Experts of a small language model.
Size: 14 layers, width 640, vocabulary 8192.
Experts: 192 SiLU neurons an expert, 2 picks a token, a sigmoid router, a shared expert of 832 neurons.
Training: a variant of Muon for the experts, 456M tokens, 9687 steps.
Below are experts of layer 9 (counted from 0) of a mixture-of-experts language model. Rows are named router (the router's row for the expert), up (a neuron's input weights, with its number) and show model dimensions 560-639. Each number is 200 + 40 x the weight over its row's rms, rounded and kept within 0 to 999.
Before each expert's rows: "gets" lists some tokens that make up at least twice as much of what it gets as of all text. This comes from a sample of Wikipedia text that the model never trained on. Tokens count by the router's weight.

# expert 6
gets: " the", " The", "The", " first", " New", " United"
router,210,215,228,153,240,251,156,208,215,158,174,191,201,173,158,245,188,248,226,151,226,227,258,254,169,201,126,198,271,154,201,182,146,233,165,164,181,174,243,177,181,186,229,221,200,138,198,139,140,267,201,109,111,226,152,145,175,222,242,212,158,173,166,218,136,247,151,167,250,189,155,87,269,278,176,184,91,217,238,187
up0,171,215,241,188,194,210,207,246,211,192,215,216,135,196,240,174,191,200,241,191,255,221,182,252,194,220,156,222,210,198,163,267,185,229,163,232,236,169,159,212,240,208,230,209,215,205,158,158,225,209,193,185,162,157,167,213,246,232,192,155,205,226,196,202,236,223,188,147,206,218,218,223,205,167,251,200,148,245,246,251
up1,194,182,185,157,221,298,177,203,237,142,132,238,165,268,190,172,184,178,158,128,231,274,183,132,250,247,248,228,168,285,224,325,220,195,196,131,167,186,286,121,189,161,239,238,252,112,225,291,198,199,216,164,197,210,157,178,192,218,169,212,204,161,163,178,156,168,192,187,250,199,177,136,200,250,370,227,336,238,194,221
up2,197,239,178,192,175,178,210,206,204,160,196,208,166,217,175,187,239,260,172,259,208,180,176,235,201,185,168,151,105,208,160,216,196,178,209,128,211,167,204,214,197,195,175,219,198,249,127,158,145,164,221,274,177,170,136,210,312,221,203,233,118,208,169,228,257,251,246,228,178,190,204,242,211,306,180,214,172,230,200,228
up3,183,192,163,202,215,224,194,249,150,169,234,217,197,253,270,223,221,243,271,259,205,183,153,243,188,217,168,205,119,178,219,126,160,183,192,133,150,224,176,201,221,205,217,217,235,261,89,192,153,145,189,280,161,201,211,193,182,233,163,227,240,143,170,197,168,232,141,200,153,219,256,248,253,198,194,135,179,159,234,269
up4,167,195,182,238,225,188,180,181,194,186,227,247,301,205,199,198,181,184,199,195,239,208,179,221,202,231,176,155,168,202,105,193,190,298,193,160,258,187,129,204,158,158,228,202,186,275,190,262,236,194,138,174,256,210,141,189,204,201,232,186,271,185,199,209,217,210,196,196,196,178,181,139,214,262,227,168,184,211,182,258
up5,231,219,155,215,183,212,151,231,222,211,215,234,269,190,164,166,217,158,124,245,196,146,184,202,263,226,225,249,231,221,120,197,166,207,281,186,143,208,158,227,191,171,216,212,191,166,173,178,173,155,163,202,220,187,229,209,91,197,163,221,175,237,166,277,152,237,171,188,173,196,102,223,99,219,186,207,170,184,235,207

# expert 15
gets: "-", "\n\n", "|", "–", "=", "/"
router,150,191,229,171,215,241,233,180,169,185,234,254,232,169,189,133,289,212,221,220,151,174,204,264,235,221,135,191,191,154,188,184,144,186,237,139,224,173,168,211,201,167,168,253,202,209,170,144,136,134,236,186,225,241,175,103,207,177,249,241,209,261,195,207,190,240,151,165,215,271,229,182,243,197,258,177,189,270,236,220
up0,191,127,211,157,231,234,219,253,275,221,159,200,76,175,195,181,214,192,128,226,251,219,252,158,157,239,202,75,222,179,237,264,225,151,246,218,204,176,263,251,250,178,192,232,205,170,224,198,255,199,214,233,211,171,228,133,188,195,196,209,165,199,275,215,167,184,109,187,205,182,213,159,145,214,300,143,177,165,209,167
up1,220,267,216,140,211,196,211,183,185,160,88,205,232,186,211,203,209,196,226,163,212,218,207,242,206,194,139,192,287,184,170,228,206,149,227,102,190,205,226,191,166,214,188,248,212,195,216,173,153,212,207,152,141,222,197,176,211,261,166,127,206,189,180,191,209,208,189,140,234,160,223,113,232,226,225,200,144,219,204,164
up2,134,222,183,271,217,198,191,183,115,181,131,200,252,241,201,214,202,200,171,207,209,258,218,269,181,182,165,188,209,179,152,161,272,224,195,236,205,215,93,203,257,180,184,159,153,188,239,185,206,152,229,164,193,176,235,298,175,135,146,172,268,223,143,166,215,216,247,149,193,148,200,293,264,259,227,236,293,163,273,233
up3,179,196,165,201,236,208,138,192,241,249,124,207,201,192,254,166,209,214,207,139,151,307,207,181,173,208,184,203,129,198,188,172,212,158,180,178,196,222,184,268,229,154,237,231,157,208,176,135,226,174,232,237,226,165,218,151,190,190,221,198,102,227,256,139,148,241,209,169,269,248,197,248,239,241,205,174,204,209,213,230
up4,181,226,223,201,257,200,205,190,164,198,238,270,177,121,249,183,193,208,229,193,236,192,146,175,213,209,161,136,253,132,185,162,217,213,151,271,205,270,158,208,224,191,192,222,233,284,221,339,205,222,179,216,225,159,122,217,225,233,248,143,239,144,136,213,182,186,170,157,242,208,227,240,281,261,128,178,234,212,205,108
up5,284,113,223,150,230,207,225,209,161,201,261,160,155,252,223,182,257,215,205,255,205,211,167,203,196,199,223,236,167,256,204,192,219,266,194,228,213,221,216,172,168,235,255,189,299,173,188,258,237,191,180,235,173,216,270,140,184,171,157,206,157,249,119,197,192,239,157,260,269,245,204,151,208,201,223,228,245,232,200,220

# expert 24
gets: " and", ",", ";", " or", " &", " /"
router,165,120,198,193,157,187,141,216,251,115,197,183,142,234,204,198,213,247,270,234,208,252,269,163,144,212,227,221,123,156,133,164,191,198,230,196,175,204,146,211,173,222,215,247,208,210,238,212,181,226,189,224,216,229,173,195,132,123,217,225,209,184,162,256,210,223,243,228,211,244,130,178,238,207,260,194,173,179,222,198
up0,210,182,262,121,288,152,148,234,250,142,171,197,199,157,126,199,190,285,142,142,164,203,214,187,224,197,232,183,189,226,138,263,256,200,207,240,159,176,269,219,176,184,157,177,223,182,297,227,253,233,241,223,218,223,211,174,176,138,251,220,347,227,147,254,195,195,203,101,173,182,97,215,271,236,178,180,123,199,150,193
up1,172,175,179,195,237,213,200,162,258,208,230,163,146,139,239,163,177,226,270,261,128,185,178,200,170,212,272,239,184,184,223,222,179,247,335,238,249,227,255,170,201,176,222,173,262,202,219,197,161,121,220,169,278,189,147,199,162,197,164,239,129,232,146,187,164,189,238,235,173,179,189,202,280,189,200,195,153,199,226,195
up2,208,158,248,183,276,204,182,268,207,194,197,165,284,123,204,187,212,247,192,219,246,299,239,247,215,215,189,248,210,183,209,240,100,172,151,177,202,227,149,124,211,236,238,253,229,219,231,116,140,208,188,150,242,214,237,246,163,212,173,230,238,147,182,149,146,259,245,130,189,160,271,147,108,204,241,175,265,138,180,171
up3,170,208,59,198,171,184,180,204,215,125,172,208,241,177,234,148,190,215,217,177,152,265,270,196,238,204,194,211,179,174,175,228,155,104,167,242,213,177,222,169,228,195,201,179,202,185,229,218,229,276,183,214,284,185,181,237,189,176,235,193,157,259,252,187,192,189,225,219,217,189,215,183,240,197,174,254,198,211,216,317
up4,91,140,233,167,169,229,125,264,166,172,199,133,171,300,247,201,143,269,219,237,174,176,178,208,166,229,186,156,167,204,135,223,172,182,188,211,237,167,151,205,146,266,265,289,190,230,142,269,235,208,194,218,214,195,200,203,211,130,186,201,178,148,192,237,215,155,128,211,256,273,218,157,186,195,241,140,179,203,204,223
up5,200,243,199,175,222,235,200,219,227,181,211,213,252,221,155,178,215,161,263,236,132,187,161,216,182,213,147,247,112,220,229,266,167,245,223,219,259,172,167,256,261,213,220,237,152,187,183,170,180,298,227,208,161,185,178,206,184,209,236,231,223,227,129,267,157,257,235,237,221,204,226,170,120,210,244,210,227,189,204,180

# expert 14
gets: " of", " for", " with", ":", " to", " by"
router,167,182,218,192,177,187,122,209,229,171,166,122,129,256,202,232,233,197,195,206,170,240,142,248,158,270,209,258,232,226,158,159,261,298,221,111,152,158,236,234,187,159,175,170,217,134,213,183,221,272,168,180,174,215,179,187,193,214,240,133,126,269,153,235,213,153,177,60,171,243,239,207,269,156,241,166,201,194,222,197
up0,196,261,174,222,258,173,212,195,242,140,194,259,208,248,181,252,199,285,154,222,229,228,157,221,295,203,185,173,127,265,145,253,210,184,253,206,224,197,224,255,146,196,197,228,207,204,147,230,197,122,272,217,182,202,217,214,167,183,197,120,282,182,134,188,233,198,186,175,191,153,199,172,156,208,158,164,210,187,193,198
up1,206,217,198,142,223,247,193,195,219,203,141,243,143,213,171,204,187,209,153,154,210,251,224,200,311,234,154,208,191,240,198,183,259,267,141,212,131,224,153,178,270,213,197,158,199,178,217,211,178,238,189,207,194,173,152,194,182,163,190,139,244,199,195,216,207,181,239,201,132,255,224,185,198,125,171,203,197,229,221,177
up2,243,197,194,226,251,226,141,274,296,240,198,173,49,285,129,200,191,158,234,215,177,200,150,192,232,190,150,225,116,194,248,222,181,147,259,165,199,203,208,220,193,202,180,196,205,222,191,236,177,205,190,184,209,204,132,230,186,153,215,185,256,156,282,161,259,186,242,158,177,184,149,211,213,194,189,218,300,110,197,225
up3,207,204,260,177,177,236,202,153,185,237,310,210,159,230,206,130,182,236,168,244,235,175,184,111,134,191,212,176,167,185,169,247,242,189,253,143,201,164,188,242,144,196,202,219,153,243,218,161,196,204,180,219,267,215,222,222,173,201,242,218,112,171,199,140,222,173,207,239,201,234,242,191,228,187,153,228,203,156,173,186
up4,163,241,239,233,209,239,202,171,249,185,185,216,147,239,210,178,209,174,234,110,168,173,249,211,227,207,257,138,230,215,212,240,200,163,223,169,158,161,235,189,121,184,240,194,218,228,217,276,140,179,261,167,242,238,215,195,173,196,191,173,170,169,198,163,224,213,153,284,266,218,155,242,214,212,143,174,280,246,191,158
up5,175,165,166,186,115,163,226,174,237,221,217,261,202,188,208,206,234,169,185,192,195,225,152,244,159,190,301,186,140,166,151,145,182,248,220,238,253,255,173,261,298,176,173,136,158,133,258,238,229,254,107,128,159,173,233,203,215,85,241,152,130,178,183,206,239,195,249,181,203,155,256,261,225,247,175,213,223,179,210,155

# expert 2
gets: " 0", "S", "N", "A", " A", "M"
router,172,193,107,156,178,258,268,276,192,202,234,145,141,257,137,310,226,203,131,235,253,216,219,164,226,163,119,211,203,173,165,193,193,188,185,173,228,214,174,175,238,183,209,235,225,178,233,157,242,202,182,148,210,214,206,166,238,161,253,209,177,169,138,258,214,183,190,114,197,206,291,177,206,173,187,237,187,181,213,165
up0,183,220,158,214,204,204,223,173,175,199,229,257,179,237,201,161,253,215,211,318,230,174,177,229,141,219,176,232,180,238,258,214,239,221,173,205,244,241,129,230,195,229,177,110,210,176,174,250,217,209,187,261,156,161,168,156,211,182,190,140,187,240,224,227,250,188,204,141,146,198,194,175,235,202,217,219,223,222,317,160
up1,173,155,170,139,160,234,223,189,258,168,198,173,270,231,179,221,260,208,145,230,193,243,293,201,151,224,155,204,262,187,165,201,237,235,176,209,237,202,155,184,219,248,228,195,261,224,177,171,186,196,232,207,89,189,220,194,204,198,264,258,168,157,194,222,185,196,175,213,177,211,238,135,189,234,199,240,250,211,194,210
up2,208,221,179,202,96,230,165,223,190,220,212,198,228,187,233,207,239,201,193,201,132,171,199,181,150,226,202,213,205,219,239,146,192,218,248,124,306,187,316,215,228,224,209,158,215,225,247,205,228,173,134,187,227,190,200,222,267,200,176,318,196,178,227,168,142,195,195,193,159,244,184,154,201,227,178,197,219,249,183,161
up3,225,239,209,198,158,265,176,211,169,190,289,175,169,238,201,242,220,144,265,253,115,233,160,264,186,234,163,196,231,210,243,218,163,218,218,175,220,208,204,199,193,174,179,265,184,221,209,229,218,248,114,211,174,192,221,187,227,236,215,200,115,219,224,180,157,248,191,194,173,224,253,79,277,227,194,141,273,240,232,190
up4,250,196,167,160,160,218,228,203,231,217,238,199,207,221,182,140,210,151,239,208,171,268,188,187,173,142,86,200,275,192,231,195,251,127,214,202,183,179,135,188,203,156,201,187,263,179,135,195,223,191,233,184,185,191,217,231,253,177,205,188,202,195,202,209,156,249,149,231,179,156,188,180,197,183,287,212,192,271,235,218
up5,212,192,244,202,211,198,202,196,126,251,236,105,208,182,181,161,262,156,223,164,248,134,228,234,207,168,181,150,219,121,153,178,211,264,200,133,230,136,233,176,270,195,184,144,195,228,169,175,162,118,167,186,142,166,191,248,180,199,209,257,128,229,197,188,176,179,179,161,239,178,203,168,215,214,211,229,136,184,206,192

# expert 21
gets: "s", "ing", "y", "\"", "on", "ion"
router,128,181,213,176,168,223,143,252,228,213,166,196,170,244,168,207,146,220,281,188,210,264,202,245,154,198,119,237,166,156,179,163,242,192,213,177,196,161,209,137,242,209,211,219,208,218,279,128,208,188,180,138,134,207,151,182,168,187,228,186,222,188,180,213,180,194,134,203,206,270,165,158,234,256,177,202,198,208,230,207
up0,202,163,129,237,116,164,269,173,167,212,243,198,231,274,192,210,177,247,217,95,119,248,231,279,137,278,151,219,209,227,247,190,195,208,155,167,249,168,247,194,179,174,199,196,108,194,255,281,119,109,217,172,244,173,163,199,270,179,179,215,178,176,124,224,285,203,148,192,203,190,262,104,230,206,254,203,197,220,214,197
up1,229,209,122,202,217,202,143,222,216,204,215,273,156,100,157,162,200,165,183,209,132,248,111,203,146,259,159,308,203,221,183,165,166,244,222,162,212,209,191,132,143,204,198,159,222,241,193,203,274,124,116,253,238,243,204,218,180,218,155,140,205,154,206,235,220,199,166,216,202,123,117,180,198,277,216,191,204,178,174,162
up2,191,158,226,189,196,226,181,124,193,219,198,267,175,236,247,166,209,219,203,134,163,216,163,241,257,106,240,240,176,233,138,179,245,167,189,86,175,208,244,219,209,163,248,165,217,174,200,161,122,174,162,245,190,166,174,165,202,208,203,190,161,151,180,172,275,123,175,226,242,226,250,130,228,227,210,211,195,163,178,203
up3,194,155,160,135,144,207,217,215,186,207,202,229,183,186,228,197,212,212,205,234,235,223,291,195,274,213,182,204,129,213,259,213,164,213,167,228,201,295,296,162,182,173,245,182,125,259,199,193,298,195,170,258,126,291,167,199,184,191,232,163,162,180,169,187,147,192,155,294,205,241,227,225,176,192,245,207,72,155,239,210
up4,242,258,209,194,91,194,196,215,206,234,203,193,122,144,176,222,207,228,166,231,219,227,154,191,224,143,197,186,185,201,219,249,182,174,131,155,128,147,70,175,161,213,223,289,181,229,248,213,187,183,192,226,174,197,260,175,219,134,173,195,136,174,208,238,197,154,191,170,215,226,126,197,160,169,162,146,216,202,207,188
up5,254,182,248,135,296,267,263,164,175,161,220,258,223,157,174,189,210,202,265,233,247,209,295,204,219,148,134,187,221,158,244,221,144,199,216,233,207,227,138,213,104,212,249,251,224,264,159,153,214,243,163,207,223,191,197,227,238,135,202,155,312,183,216,187,233,158,210,155,263,201,179,211,265,189,132,157,292,181,163,243

# expert 11
gets: " to", " a", " was", " is", " the", " his"
router,200,180,211,190,171,193,228,128,195,198,287,140,191,225,176,342,178,178,258,112,238,171,199,217,227,124,139,240,209,192,189,182,132,238,153,244,152,204,159,127,133,217,226,181,242,187,181,159,160,183,195,181,194,167,208,187,204,193,191,213,168,201,169,314,148,247,213,260,206,254,176,216,270,249,249,216,194,189,217,174
up0,253,199,216,201,122,231,198,202,127,164,213,252,144,183,212,189,204,215,214,158,222,208,191,290,244,183,169,164,151,187,255,136,213,174,194,235,266,240,253,229,115,166,246,223,266,187,186,171,151,251,227,184,188,202,198,181,183,170,297,219,208,262,218,207,139,238,183,171,241,198,214,168,173,300,169,204,366,243,143,196
up1,205,193,143,206,197,183,206,211,292,234,187,169,262,268,151,219,215,205,223,170,244,236,177,274,168,171,154,182,260,115,171,209,199,152,183,192,216,248,147,254,220,172,199,236,198,178,197,189,177,201,201,149,86,218,210,271,223,238,185,206,222,171,211,197,208,201,169,221,184,198,208,155,205,136,221,187,203,271,228,145
up2,225,221,93,239,182,194,177,158,166,195,176,227,199,205,198,232,224,181,204,191,146,195,203,185,237,236,103,220,227,279,201,154,189,311,195,250,192,205,171,245,182,225,271,222,275,176,174,234,216,153,169,222,168,180,185,196,182,205,221,238,178,189,151,193,243,152,246,202,200,175,176,166,217,233,184,207,82,171,155,166
up3,226,187,201,226,186,180,184,197,191,214,185,322,138,212,227,271,174,240,266,231,167,224,272,139,228,223,183,172,195,174,189,208,161,281,227,179,241,257,189,180,235,193,238,237,198,221,252,237,193,167,238,171,215,191,263,222,108,233,290,142,184,120,225,207,204,162,221,242,219,232,238,216,210,154,158,247,163,165,212,137
up4,254,181,249,273,191,213,258,222,182,214,205,306,186,233,181,230,235,183,200,226,214,227,141,145,199,170,148,278,206,208,188,129,198,199,182,209,209,190,185,162,158,213,245,274,182,208,168,200,171,200,297,210,196,250,183,226,181,198,190,206,170,195,237,168,181,181,152,237,205,250,142,213,192,252,219,218,240,99,206,185
up5,161,225,232,218,168,214,208,168,135,200,254,145,219,235,145,243,200,164,190,152,199,324,181,251,164,130,193,211,209,247,190,172,171,269,185,219,223,134,178,203,156,217,221,219,234,233,205,216,185,114,215,117,163,194,224,225,198,211,223,244,164,154,171,228,197,201,204,199,218,170,237,182,150,148,197,232,225,163,232,185

# expert 10
gets: " 1", "1", "2", " 2", "0", " 3"
router,218,153,156,236,138,202,212,175,226,137,174,92,236,195,130,188,227,198,246,203,109,145,112,252,198,182,176,221,208,130,192,91,316,182,253,251,264,194,203,204,263,204,248,180,186,259,204,116,241,192,202,184,202,276,182,177,246,158,257,173,163,182,132,231,182,174,263,256,207,227,193,164,212,204,255,219,226,168,206,176
up0,263,266,236,111,187,158,159,173,192,172,177,172,168,201,189,222,263,217,169,106,203,126,185,207,231,217,171,226,192,188,244,208,206,200,211,236,132,200,213,168,197,135,185,258,174,201,197,139,161,168,254,153,226,189,195,100,271,187,218,173,201,201,216,123,234,232,193,161,199,121,184,255,183,178,238,248,143,215,216,226
up1,173,292,222,184,148,238,268,181,195,166,243,188,214,238,255,194,260,234,306,188,269,249,227,241,205,223,150,178,316,234,203,163,211,224,221,202,200,208,256,200,216,223,268,224,237,241,154,236,205,230,199,132,134,272,235,198,252,219,175,197,203,158,197,160,116,234,177,208,173,241,167,219,194,274,146,156,180,212,114,235
up2,199,129,182,231,246,165,168,190,209,254,261,151,185,248,118,248,255,256,207,156,254,145,179,268,173,244,185,153,163,157,197,196,229,286,166,214,241,234,183,180,218,101,223,170,172,284,187,227,133,191,152,188,192,181,141,209,210,227,180,176,182,191,204,159,198,216,230,240,192,177,176,147,194,182,221,225,129,179,209,198
up3,153,257,270,215,198,227,138,201,171,211,231,266,168,178,213,195,118,173,247,148,201,252,155,211,193,161,165,196,185,199,184,206,164,188,267,191,231,158,168,240,204,182,214,188,237,251,208,182,213,163,264,192,181,239,196,213,225,150,159,124,145,178,213,160,197,237,124,163,178,201,221,256,161,155,309,235,274,237,202,284
up4,180,233,224,175,163,246,186,234,230,196,180,217,215,238,171,192,221,214,217,211,229,218,219,188,99,252,222,129,214,247,255,249,246,176,149,294,237,159,247,232,205,226,211,188,175,168,231,214,182,209,238,219,171,205,255,228,171,188,214,148,218,155,197,220,214,204,188,237,168,213,248,140,178,230,257,238,272,129,197,163
up5,207,228,172,206,150,257,245,234,295,173,231,201,203,187,193,177,194,211,274,142,167,216,284,208,172,221,131,122,244,209,187,227,233,253,203,139,194,225,264,179,167,296,223,227,172,142,203,168,228,225,286,217,197,234,159,180,90,169,248,206,197,259,272,188,252,237,285,220,167,227,177,235,288,199,185,177,202,217,151,196

# expert 19
gets: "\n", " School", " season", " team", " League", " University"
router,175,187,184,202,222,216,175,179,188,162,177,167,166,277,156,171,290,200,199,173,249,147,234,208,178,137,286,203,189,204,156,191,189,228,214,172,228,212,202,143,257,214,232,199,208,182,244,101,212,185,155,190,169,244,223,72,220,231,186,202,213,181,191,238,107,238,174,171,247,279,216,240,135,219,174,172,212,162,245,147
up0,220,186,234,136,179,246,179,186,194,188,186,157,97,179,167,194,241,232,264,170,270,145,212,204,184,176,224,188,193,239,168,175,130,274,185,276,232,193,162,147,81,228,166,183,204,159,181,216,173,198,177,267,255,228,177,213,235,173,184,206,254,205,197,155,151,162,146,189,223,170,190,177,176,184,245,160,200,198,190,259
up1,168,163,172,136,206,175,136,222,196,234,251,116,188,177,107,224,192,130,102,232,154,246,211,216,220,204,197,212,165,108,263,223,184,202,182,191,213,262,164,205,177,205,214,190,148,217,232,287,177,224,278,214,185,216,170,153,327,194,202,136,240,199,214,236,189,158,201,215,190,126,213,136,213,194,165,131,272,330,207,126
up2,196,171,195,173,225,200,213,193,227,196,94,230,232,204,191,194,184,235,245,135,248,177,123,116,161,161,311,189,262,202,234,227,157,233,183,230,216,248,186,232,219,197,338,170,230,230,173,173,220,132,189,206,228,184,141,171,181,186,229,134,196,202,146,228,138,200,218,212,232,231,140,172,157,337,209,178,143,179,218,152
up3,252,214,194,222,155,215,269,181,171,243,251,234,120,153,231,254,248,240,239,229,227,183,145,169,205,116,260,186,200,264,235,228,221,198,188,197,219,227,230,180,225,197,223,152,187,252,130,200,263,174,162,200,165,228,166,243,258,189,172,259,191,158,170,211,195,229,289,231,216,188,117,311,196,211,153,200,262,225,284,240
up4,203,255,207,181,215,144,188,176,159,188,278,234,137,173,234,132,142,205,234,142,172,155,272,225,197,181,207,155,165,182,134,172,108,266,221,234,182,207,193,162,134,178,206,288,159,223,186,162,177,255,156,163,224,284,140,229,257,136,203,298,191,170,212,168,175,204,221,141,222,209,253,119,217,171,287,172,233,208,210,188
up5,252,204,215,186,223,206,203,212,223,156,256,148,219,207,229,230,190,181,259,164,227,165,232,174,191,145,175,248,183,209,250,182,198,262,174,186,239,214,289,211,154,227,183,188,214,233,237,231,205,190,203,223,220,191,227,197,209,182,214,188,273,144,205,217,195,199,224,220,148,233,117,178,192,184,172,230,172,304,242,211

# expert 30
gets: " in", " on", " In", "In", " at", " On"
router,180,195,233,158,133,250,198,200,236,217,189,224,233,246,206,213,251,240,143,183,163,138,246,227,245,171,180,210,178,251,246,222,195,214,189,189,252,196,230,206,191,238,221,155,253,220,149,178,191,199,175,207,157,215,185,191,183,192,222,230,158,215,132,232,105,196,217,187,212,186,232,219,221,213,193,176,182,116,160,182
up0,166,146,225,153,281,235,254,197,211,224,224,162,152,304,149,226,137,166,262,185,103,96,234,226,229,181,171,172,235,254,241,269,199,194,196,170,217,223,289,229,143,211,234,138,223,229,148,161,140,239,175,236,182,240,199,157,214,231,249,109,273,216,173,192,217,235,291,170,186,163,180,203,203,203,197,169,165,315,226,174
up1,234,223,133,189,227,186,152,205,227,235,220,224,215,177,208,199,175,175,234,212,158,254,181,221,271,271,212,238,190,202,90,202,128,250,233,215,225,169,190,199,217,205,271,200,200,319,139,248,270,201,194,199,240,235,167,230,147,151,182,235,161,193,195,196,174,152,163,198,222,239,149,311,168,217,188,194,283,209,200,215
up2,197,220,209,214,192,178,197,192,220,240,254,201,244,159,187,137,207,162,199,225,152,142,191,153,250,227,274,237,179,211,95,246,204,149,162,277,164,170,257,193,189,188,206,251,179,159,182,273,168,230,199,221,89,215,182,190,229,157,219,128,196,154,197,208,332,204,144,232,193,175,147,217,265,222,227,190,240,249,191,223
up3,202,256,282,252,166,206,227,244,183,183,179,249,255,217,195,245,205,168,155,216,204,216,123,299,194,182,225,157,167,194,170,175,224,245,128,142,190,221,186,210,131,190,241,127,217,152,291,209,178,187,204,186,145,153,146,223,222,193,212,160,234,154,223,277,159,279,221,159,224,196,242,219,180,208,141,184,254,141,186,219
up4,241,178,196,187,133,193,198,205,195,198,131,150,174,256,224,154,230,213,200,199,233,239,129,238,277,207,182,256,218,100,195,261,199,143,184,199,242,252,181,211,182,162,198,188,192,186,234,202,254,230,250,132,260,163,172,246,120,167,192,170,156,216,174,199,259,230,142,192,206,189,160,241,189,209,153,197,171,246,233,193
up5,193,192,150,234,259,236,170,223,112,168,193,207,227,218,199,180,177,219,229,176,269,141,174,241,160,146,139,215,239,133,204,206,243,210,227,213,113,160,156,161,225,186,171,196,200,207,197,235,129,235,225,140,279,195,177,203,153,208,205,148,182,194,225,188,269,273,208,246,224,186,108,191,191,237,191,251,162,121,224,197

# expert 5
gets: " (", " \"", "'", "–", "19", "\n"
router,234,123,167,188,245,246,151,301,308,192,197,195,101,190,148,180,201,161,233,149,275,131,194,230,150,138,174,237,245,148,209,205,226,185,198,132,176,178,182,169,168,229,245,244,252,216,169,134,175,142,144,251,240,248,159,190,226,207,247,228,167,148,174,216,165,216,200,127,252,228,225,234,141,257,308,142,115,179,209,161
up0,198,224,74,173,197,287,135,203,165,259,154,118,173,196,159,184,208,230,184,167,220,179,163,209,129,180,237,268,227,168,192,219,167,211,228,194,202,252,144,248,164,189,169,227,304,153,269,201,256,237,248,233,164,261,158,158,256,185,238,201,181,229,137,240,158,147,129,241,215,192,237,191,157,146,134,156,225,209,242,123
up1,210,191,251,168,277,224,131,182,187,221,184,250,241,142,251,199,193,214,131,133,183,199,93,217,244,221,147,215,144,212,169,140,213,235,211,204,203,160,202,256,209,202,188,182,174,110,247,240,199,183,190,203,202,167,228,175,151,205,155,180,158,168,153,208,167,240,154,216,231,218,198,164,170,232,187,208,301,186,231,228
up2,200,257,187,124,248,222,190,187,228,205,270,122,232,203,187,172,264,200,239,244,195,201,194,209,258,160,178,191,264,218,245,177,177,181,282,199,194,236,162,230,216,232,266,220,230,230,124,167,180,300,265,255,194,200,156,151,218,228,238,282,155,185,165,193,157,222,158,142,153,188,257,175,230,171,187,236,164,141,216,153
up3,179,221,114,188,209,251,188,219,232,198,167,233,190,269,206,212,200,213,270,205,227,239,176,219,175,183,290,152,223,215,231,229,134,188,156,169,222,218,154,237,193,194,242,154,206,191,206,208,167,187,207,184,204,244,145,191,249,264,165,190,219,156,207,215,198,214,162,112,136,194,165,228,242,254,225,193,215,189,209,192
up4,188,204,143,183,189,267,272,216,229,113,125,214,222,213,205,189,209,222,89,218,261,153,163,253,165,220,184,209,229,209,117,161,177,255,253,200,223,205,223,209,199,217,222,220,222,178,270,150,219,295,122,204,172,158,207,214,168,211,212,155,220,181,232,220,228,223,167,169,176,138,230,74,222,218,217,192,180,240,173,220
up5,295,239,201,182,173,226,211,225,194,227,210,215,150,200,139,204,139,201,189,159,169,266,190,211,218,166,222,161,200,196,181,210,211,192,178,230,213,145,163,112,149,223,229,194,197,213,229,105,233,193,129,190,172,173,244,138,184,205,158,234,216,164,199,271,203,222,212,264,180,232,150,259,213,265,215,241,246,220,171,232

# expert 26
gets: ")", "s", "\"", " by", "ers", "es"
router,135,161,134,161,197,236,203,234,186,164,208,213,219,203,197,177,183,243,246,204,243,220,125,186,191,234,227,192,240,193,159,164,321,207,191,238,210,163,275,156,235,226,178,229,231,178,133,142,240,224,217,206,234,238,207,146,211,152,232,208,219,123,122,234,164,173,263,194,248,211,260,147,185,224,239,219,274,155,259,193
up0,175,112,157,161,226,156,168,173,232,208,182,143,179,210,205,285,149,256,217,143,192,183,170,175,220,204,145,219,208,181,150,239,281,120,183,225,178,195,211,271,208,164,210,171,252,228,176,174,230,145,203,230,206,223,199,190,187,182,182,242,157,246,208,166,228,217,309,227,168,206,197,165,219,284,154,202,257,245,150,147
up1,205,179,171,146,148,211,212,240,196,211,169,220,181,171,249,86,242,212,244,189,200,194,195,153,218,240,240,180,173,205,230,174,223,233,209,145,156,256,193,233,219,159,197,200,287,130,192,143,204,248,300,147,178,236,244,196,191,185,196,202,203,166,212,202,178,144,149,157,233,226,212,148,224,211,273,230,200,298,207,211
up2,183,178,214,247,213,203,257,204,301,222,218,178,177,167,225,237,208,234,195,199,122,211,220,201,169,192,186,125,255,191,168,179,160,205,183,216,190,234,314,278,181,210,183,131,176,231,197,197,192,222,203,154,264,196,126,150,182,170,200,247,196,166,123,190,216,190,240,241,171,211,197,167,227,219,175,227,206,204,219,144
up3,159,174,194,169,217,166,203,226,209,252,243,200,225,227,235,214,95,208,111,283,208,154,242,228,213,158,218,208,209,177,200,203,181,158,171,186,205,169,201,216,231,231,216,302,197,153,264,166,242,242,197,243,213,236,182,213,213,163,187,136,186,240,179,209,170,200,149,122,182,172,243,197,194,144,286,252,237,212,236,201
up4,169,227,230,146,151,252,210,153,217,87,225,152,189,223,226,195,164,220,157,176,216,172,283,218,167,202,210,244,284,283,236,192,212,167,240,219,154,101,229,247,221,155,154,209,200,153,252,218,154,303,188,209,205,157,193,214,197,154,206,189,165,155,141,268,162,188,272,179,240,190,184,168,178,170,168,201,254,194,192,194
up5,211,103,183,201,210,193,178,134,306,204,230,161,175,199,216,242,258,237,236,211,283,218,185,195,275,118,160,213,275,216,193,202,243,232,231,232,221,149,189,174,177,243,187,222,219,170,174,190,254,269,193,132,179,165,134,227,228,229,187,92,248,205,121,269,254,169,207,241,201,167,255,207,208,255,223,203,177,133,231,213